config.yaml
n_layer: 12
d_model: 128
router_score: "sigmoid"
routed_scale: 1.0
balance_loss: 0.000775
router_logit_norm: 1.0
init_std_router: 0.0332
norm: "rmsnorm"
optimizer: "muon_variant"
beta1: 0.93
seq_len: 1024
train_tokens: 409200000
Below are experts of layer 4 (counted from 0) of a mixture-of-experts language model. Rows are named router (the router's row for the expert), up (a neuron's input weights, with its number), down (a neuron's output weights, with its number) and show model dimensions 0-127. Each number is 200 + 40 x the weight over its row's rms, rounded and kept within 0 to 999.
Before each expert's rows: a language model's description of what the expert responds to; "raises" lists some tokens whose logits its average output raises strongly, later layers aside. This comes from a sample of Wikipedia text that the model never trained on.

# expert 35
Description: Short letter pieces, often s, es, ch, ss, inside rare names or words after a capital: An-ch-or, I-ss-ue, A-w-qaf.
raises: "ter", "iz", "v", "ve", "i", "ad"
router,134,202,156,179,120,204,220,230,170,198,236,188,205,150,239,218,236,224,225,215,129,159,197,211,163,207,193,275,196,210,139,185,251,185,139,237,236,211,200,178,221,218,196,195,210,186,171,266,141,182,112,242,190,149,217,128,243,143,221,213,233,253,168,143,197,197,135,150,218,185,159,255,191,229,215,173,178,146,242,200,228,207,232,189,152,161,136,243,243,260,212,103,245,232,135,233,175,187,139,176,142,184,204,88,176,157,177,171,219,189,183,253,317,214,168,212,152,233,192,194,147,250,138,214,181,203,196,214
up2,220,220,169,176,112,182,189,220,148,129,250,245,229,214,217,190,204,212,189,204,140,180,272,219,198,212,176,213,156,258,178,270,212,131,169,264,180,219,152,264,135,182,203,201,144,153,276,217,203,230,158,117,254,161,160,193,222,183,231,106,165,183,218,201,192,189,166,152,163,252,217,243,149,149,209,214,190,197,242,210,249,192,244,214,194,215,218,225,163,268,204,244,233,229,224,227,250,199,195,181,102,212,154,161,250,238,214,138,185,285,219,150,240,168,134,169,176,170,174,214,306,185,136,221,231,182,225,171
down2,161,244,112,176,192,209,140,216,211,184,149,157,214,194,187,208,193,214,194,205,169,253,214,152,229,236,148,235,269,140,250,176,235,218,222,178,245,223,162,164,171,202,192,205,188,164,198,141,162,163,181,213,139,182,153,206,246,228,217,119,262,173,168,235,192,196,269,168,256,118,211,234,219,246,229,202,273,183,312,161,194,161,161,155,236,259,223,224,173,259,247,226,249,222,207,218,175,190,276,227,144,211,290,143,176,171,212,165,236,245,154,181,243,190,215,199,138,198,196,220,265,216,170,193,248,219,105,135

# expert 17
Description: Short middle or final word pieces ending in t or s, like et, ot, at, us, often before -ion or -ing: ticket, plot, baronetcy.
raises: "ar", " of", "k", " he", "l"
router,172,150,263,249,215,170,164,162,218,196,306,213,171,165,255,104,190,180,220,192,182,225,182,248,206,209,191,123,188,195,185,265,224,226,189,202,108,161,190,177,165,231,252,203,204,214,221,141,186,187,215,177,160,84,174,262,217,224,259,197,235,148,185,221,159,153,226,189,173,203,224,295,148,238,228,225,194,245,179,201,213,164,166,231,250,190,201,145,174,201,179,183,180,200,155,199,275,159,175,260,155,199,189,108,189,179,240,192,258,218,185,209,233,176,217,164,110,180,215,271,156,279,221,160,170,236,209,274
up0,255,229,198,192,176,194,195,205,195,251,211,198,220,185,145,129,172,144,233,214,101,168,245,197,216,218,220,220,168,140,210,202,211,265,148,148,102,164,187,169,210,176,180,220,279,167,174,171,142,236,171,181,250,158,179,205,178,266,240,200,256,269,169,289,208,196,211,140,165,172,174,234,269,199,174,178,173,194,120,181,168,181,134,269,145,228,222,196,216,221,194,235,235,184,143,243,269,196,122,278,173,176,214,217,272,197,193,260,207,163,188,205,212,187,122,238,254,148,245,180,229,172,276,196,232,183,200,195
down0,221,196,205,217,248,278,174,215,231,114,216,159,225,231,183,212,201,172,190,190,216,164,203,219,147,181,246,149,275,115,226,191,250,205,182,178,233,223,178,118,182,230,228,245,204,202,276,187,139,259,214,207,248,226,113,187,218,112,217,147,162,178,200,186,149,146,157,135,188,102,221,159,171,210,227,273,240,166,244,139,129,165,105,251,182,184,197,237,206,230,228,161,157,213,219,167,157,155,188,213,158,206,187,202,199,151,212,137,181,201,213,189,209,210,188,124,208,153,288,158,162,183,252,219,241,225,177,208

# expert 0
Description: Word-piece fragments inside rare words and names, mostly consonant clusters like l, ir, n, such as Sat-ir-ist, Mag-n-oliids, dead-l-ifting.
raises: "ing", "und", "est", "am", "id", "ar"
router,173,184,190,231,201,236,191,188,231,213,265,119,199,208,211,180,120,250,219,249,165,222,168,161,113,215,209,194,169,194,218,147,260,251,199,179,209,243,232,247,215,281,193,167,229,158,210,213,173,177,217,183,192,140,215,195,240,181,159,176,274,185,176,191,211,184,230,220,240,195,184,163,252,154,213,126,146,108,299,260,153,139,183,188,202,253,196,154,237,238,203,240,220,175,212,249,192,117,185,189,215,195,212,174,268,271,253,197,142,212,200,206,129,164,247,283,263,194,135,167,155,190,170,255,250,227,262,212
up1,144,164,208,247,235,123,257,191,203,204,172,169,198,190,182,201,216,213,227,215,204,273,225,216,252,168,220,208,216,157,198,158,173,198,267,187,170,204,271,146,250,115,217,186,237,209,248,217,207,192,196,265,218,254,224,185,249,194,187,171,241,188,184,202,216,212,165,147,224,130,117,177,307,177,223,181,172,216,282,163,183,184,231,138,128,185,200,173,225,200,210,194,270,192,134,262,190,131,172,207,126,180,157,182,241,217,177,151,200,191,225,105,206,190,273,283,248,191,248,255,190,216,177,131,190,192,230,115
down1,187,222,155,155,232,181,277,170,243,203,187,152,199,218,231,189,243,252,117,231,196,150,203,270,174,151,250,119,235,214,244,197,228,225,211,165,206,167,171,239,119,171,271,204,230,174,233,160,142,253,182,260,133,173,247,240,176,170,228,185,104,236,205,200,237,216,242,195,293,206,241,161,180,231,146,199,200,218,237,219,198,185,150,230,163,139,192,209,224,265,142,271,190,228,229,229,276,176,143,272,189,246,189,193,231,255,153,146,237,184,219,251,142,191,218,230,266,199,227,187,191,235,208,183,211,207,143,256

# expert 62
Description: Pieces starting with a vowel that continue a name or word after an initial consonant, such as Al'o', Pal'o', Nag'al'and, Santa.
raises: "on", "st", "ad", "is", "es", "one"
router,153,186,200,208,171,121,219,137,204,241,224,88,210,252,217,151,232,278,201,198,195,162,219,174,188,175,280,214,157,213,256,266,166,219,150,194,216,178,110,146,207,167,289,157,235,228,224,207,163,170,144,216,245,203,163,178,221,203,263,206,184,208,230,225,198,205,191,255,178,208,119,200,223,201,118,241,212,153,217,230,220,146,189,273,194,196,92,162,216,234,169,196,174,235,143,164,155,245,168,271,195,221,228,272,244,216,215,188,159,206,241,196,183,227,161,197,115,159,199,198,228,228,238,166,173,139,242,165
up3,191,203,134,202,283,248,212,173,233,194,183,217,202,238,275,242,252,221,180,230,216,173,221,134,219,253,240,183,185,208,164,217,236,182,133,194,142,129,196,217,249,222,176,251,251,66,187,177,218,218,154,172,194,160,218,186,172,236,225,160,158,180,184,176,174,189,205,173,184,188,138,185,203,225,170,191,262,153,226,250,223,202,180,216,163,142,179,217,206,146,198,183,184,291,189,230,175,259,106,139,198,160,170,190,160,163,296,254,111,222,220,232,194,199,117,210,150,264,185,257,173,183,242,192,158,241,206,140
down3,173,216,202,220,162,203,182,229,264,201,170,271,198,247,196,109,190,197,156,201,251,184,233,210,222,178,209,267,231,242,231,252,124,204,187,159,232,236,216,184,255,188,119,170,261,260,150,222,164,225,185,181,230,254,203,175,185,182,175,186,198,234,188,209,168,191,208,222,238,206,143,198,167,232,180,171,225,178,208,141,239,297,121,219,243,220,198,281,261,136,211,167,211,232,183,227,125,121,256,176,173,144,185,98,223,246,157,190,200,160,191,186,220,219,253,285,210,263,199,188,230,183,285,143,260,194,252,196

# expert 60
Description: The word the after prepositions before team or office names, like by the Texans, and leading pipes opening table rows.
raises: " ", " Total:", " 2011"
router,242,197,222,205,245,177,180,239,204,206,164,174,177,191,203,259,271,223,189,179,218,147,139,169,179,218,252,112,155,235,188,157,192,221,229,177,201,218,176,172,190,254,200,164,240,152,215,171,145,210,158,264,126,238,108,222,252,176,171,247,177,217,184,216,183,206,260,156,193,148,168,167,221,243,300,209,226,221,161,197,180,261,192,196,120,272,270,241,160,138,292,215,183,224,215,192,161,204,247,203,136,166,255,214,218,188,200,182,196,314,253,150,226,194,130,187,256,150,187,199,180,184,166,224,217,231,281,211
up7,198,214,260,185,151,241,143,226,146,196,171,267,257,229,185,153,237,128,285,225,113,202,154,184,239,187,109,159,156,216,217,191,200,192,263,162,184,235,197,177,223,220,141,156,166,219,216,240,212,131,211,186,104,152,222,224,181,178,144,232,195,220,173,177,192,120,215,229,188,201,164,245,236,131,216,214,149,205,198,144,136,165,199,252,181,192,236,210,177,167,203,270,169,212,215,178,164,136,124,268,204,216,117,138,208,178,163,245,184,275,203,179,140,260,190,187,217,128,169,171,227,182,190,189,144,200,190,202
down7,209,143,208,220,154,186,195,165,235,158,238,246,235,254,260,203,174,231,197,239,188,150,116,229,169,227,223,195,142,220,190,189,224,173,143,236,256,192,194,233,204,197,280,225,198,181,200,177,241,262,182,229,144,264,169,279,232,251,175,214,229,234,171,249,212,198,234,218,212,189,179,189,200,204,163,241,214,220,218,86,220,132,134,226,182,202,221,221,243,213,184,236,166,212,275,214,256,231,188,210,163,149,193,326,166,225,145,240,122,179,118,164,193,219,124,200,182,178,281,195,132,206,228,188,156,143,240,160

# expert 13
Description: Slashes, en dashes and hyphens joining word parts, as in w/, want/need, https:/, Gaussian-n, letter-hyphen pieces like -A, plus See-also list dashes.
raises: "orn", "au", "av", "rad", "ra", "v"
router,215,173,215,224,173,219,173,186,186,249,162,182,210,181,200,233,187,248,234,223,191,137,261,147,216,172,127,217,281,279,170,201,154,146,212,190,208,248,181,182,168,187,134,251,207,222,102,221,218,235,204,235,216,188,156,231,190,296,219,233,243,171,318,233,261,218,169,182,202,241,186,214,227,173,308,188,188,224,208,170,155,108,295,209,147,198,187,255,177,175,157,181,224,199,197,168,180,214,204,245,175,195,223,173,196,111,164,227,232,206,197,212,173,204,260,238,183,257,186,180,303,179,263,214,208,148,157,217
up3,241,145,206,196,171,171,271,179,162,178,230,243,259,251,271,223,232,201,245,180,189,201,266,220,224,202,233,198,203,242,280,257,221,172,179,154,260,170,195,195,148,180,226,195,153,182,217,269,286,241,147,170,266,179,237,212,179,171,200,238,213,162,228,176,281,190,150,247,133,259,184,86,208,209,234,218,180,200,271,185,248,204,249,250,262,185,174,204,175,198,209,146,159,244,206,215,165,189,150,172,222,207,228,163,250,247,212,123,172,231,112,173,160,131,213,259,179,184,186,216,214,256,262,174,259,176,214,195
down3,241,127,196,172,191,235,136,269,182,216,212,155,160,250,224,249,255,110,216,205,215,225,248,179,220,232,196,288,249,146,158,172,212,190,218,186,212,126,107,185,208,209,175,153,191,201,226,206,227,287,196,149,195,145,240,238,170,152,282,188,189,274,232,186,162,190,189,151,169,171,217,195,210,221,200,169,164,282,243,162,115,185,193,188,202,282,177,130,164,145,216,184,192,189,223,244,170,248,206,180,219,229,271,218,202,208,142,190,216,243,180,184,142,252,142,247,210,183,160,290,222,216,170,247,248,173,218,215

# expert 31
Description: Opening parentheses with the first character inside them, starting abbreviations, dates or unit conversions, such as (SSDs), (May, (6 ft, (203.
raises: "In", "R", "ult", "56", "=", "IN"
router,247,169,176,153,266,301,227,207,213,242,153,140,267,159,154,218,302,197,210,203,192,277,198,223,197,239,241,201,152,150,181,128,252,208,240,173,160,195,242,186,151,189,104,214,193,205,188,155,228,163,204,173,206,195,105,240,194,193,205,197,254,207,207,174,201,275,192,189,241,252,197,224,272,161,196,283,176,189,173,232,223,213,240,187,243,213,153,245,179,158,156,263,222,191,168,209,150,193,217,238,151,144,196,151,170,229,220,137,206,220,261,262,234,250,176,200,248,210,198,201,113,151,187,248,177,254,185,241
up0,150,124,273,138,216,233,226,218,178,109,253,243,216,168,156,176,252,187,197,248,264,207,199,151,175,142,206,210,150,249,232,115,203,235,175,259,195,218,173,215,193,192,299,182,242,157,173,239,213,197,194,194,162,174,195,194,245,233,197,188,178,126,188,193,187,183,169,178,187,249,202,238,173,95,154,240,193,187,105,199,198,243,203,277,156,229,223,222,174,186,207,118,182,277,248,232,222,182,219,228,234,213,229,219,143,244,236,187,202,231,255,155,201,262,205,123,219,141,158,154,154,154,166,224,247,161,224,207
down0,144,260,217,191,261,123,207,244,250,215,222,161,231,197,147,214,276,235,255,180,205,279,196,156,177,299,137,188,196,180,184,223,149,202,185,210,133,169,233,185,225,177,212,201,210,217,181,215,176,257,204,174,240,292,224,266,204,252,249,224,177,219,207,271,246,242,235,211,143,210,196,144,236,255,234,202,207,112,223,229,226,188,169,252,205,197,183,246,283,202,135,282,161,212,237,246,171,144,168,150,232,266,179,232,221,205,169,159,281,209,171,268,158,219,240,216,214,215,239,154,207,179,143,185,201,185,173,170

# expert 2
Description: Word-internal pieces and short tokens in film, TV and album text and filmography tables, such as film'm'aker, launch'p'ads, No., pm.
raises: "st", "e,", " in", "ick", "ing"
router,145,188,104,219,210,201,241,296,176,208,176,186,223,180,233,207,120,150,191,248,198,168,236,212,191,264,178,276,174,205,193,222,206,197,254,227,182,123,206,224,189,187,123,133,142,176,164,157,73,180,159,255,217,160,153,199,248,187,203,208,228,191,131,262,208,216,125,155,268,169,293,174,291,182,205,185,203,250,144,267,228,229,179,175,177,183,216,142,134,197,144,200,194,225,159,191,209,163,231,217,180,255,200,214,195,228,191,287,216,220,188,210,194,218,118,210,207,191,218,182,177,198,224,195,239,187,190,168
up0,108,213,241,159,150,186,209,292,190,140,248,209,97,271,205,193,177,103,172,185,200,153,188,194,231,149,164,200,145,231,219,211,200,247,278,191,177,184,241,132,179,142,146,159,158,165,194,232,202,142,152,210,213,233,180,243,175,189,218,174,179,181,204,193,146,196,248,179,206,144,209,174,190,195,165,141,215,249,180,215,214,188,250,194,153,220,226,214,228,193,162,162,164,251,174,237,197,243,164,161,292,267,182,239,59,231,208,135,218,205,230,266,224,234,211,159,180,205,199,203,199,188,187,255,231,187,269,199
down0,254,155,122,165,221,201,207,255,196,179,252,153,233,208,164,234,234,284,121,205,135,266,204,233,148,186,176,224,219,189,187,203,250,228,203,177,185,211,197,179,183,288,174,189,219,167,191,179,237,174,153,204,171,238,250,322,249,224,111,210,189,143,175,269,172,250,173,242,194,169,210,224,151,227,199,132,122,175,212,163,204,199,246,210,107,212,262,233,192,251,219,150,191,244,156,189,179,209,186,212,238,160,231,258,201,225,172,193,172,134,145,130,223,160,202,159,249,262,215,157,207,201,138,179,145,208,184,190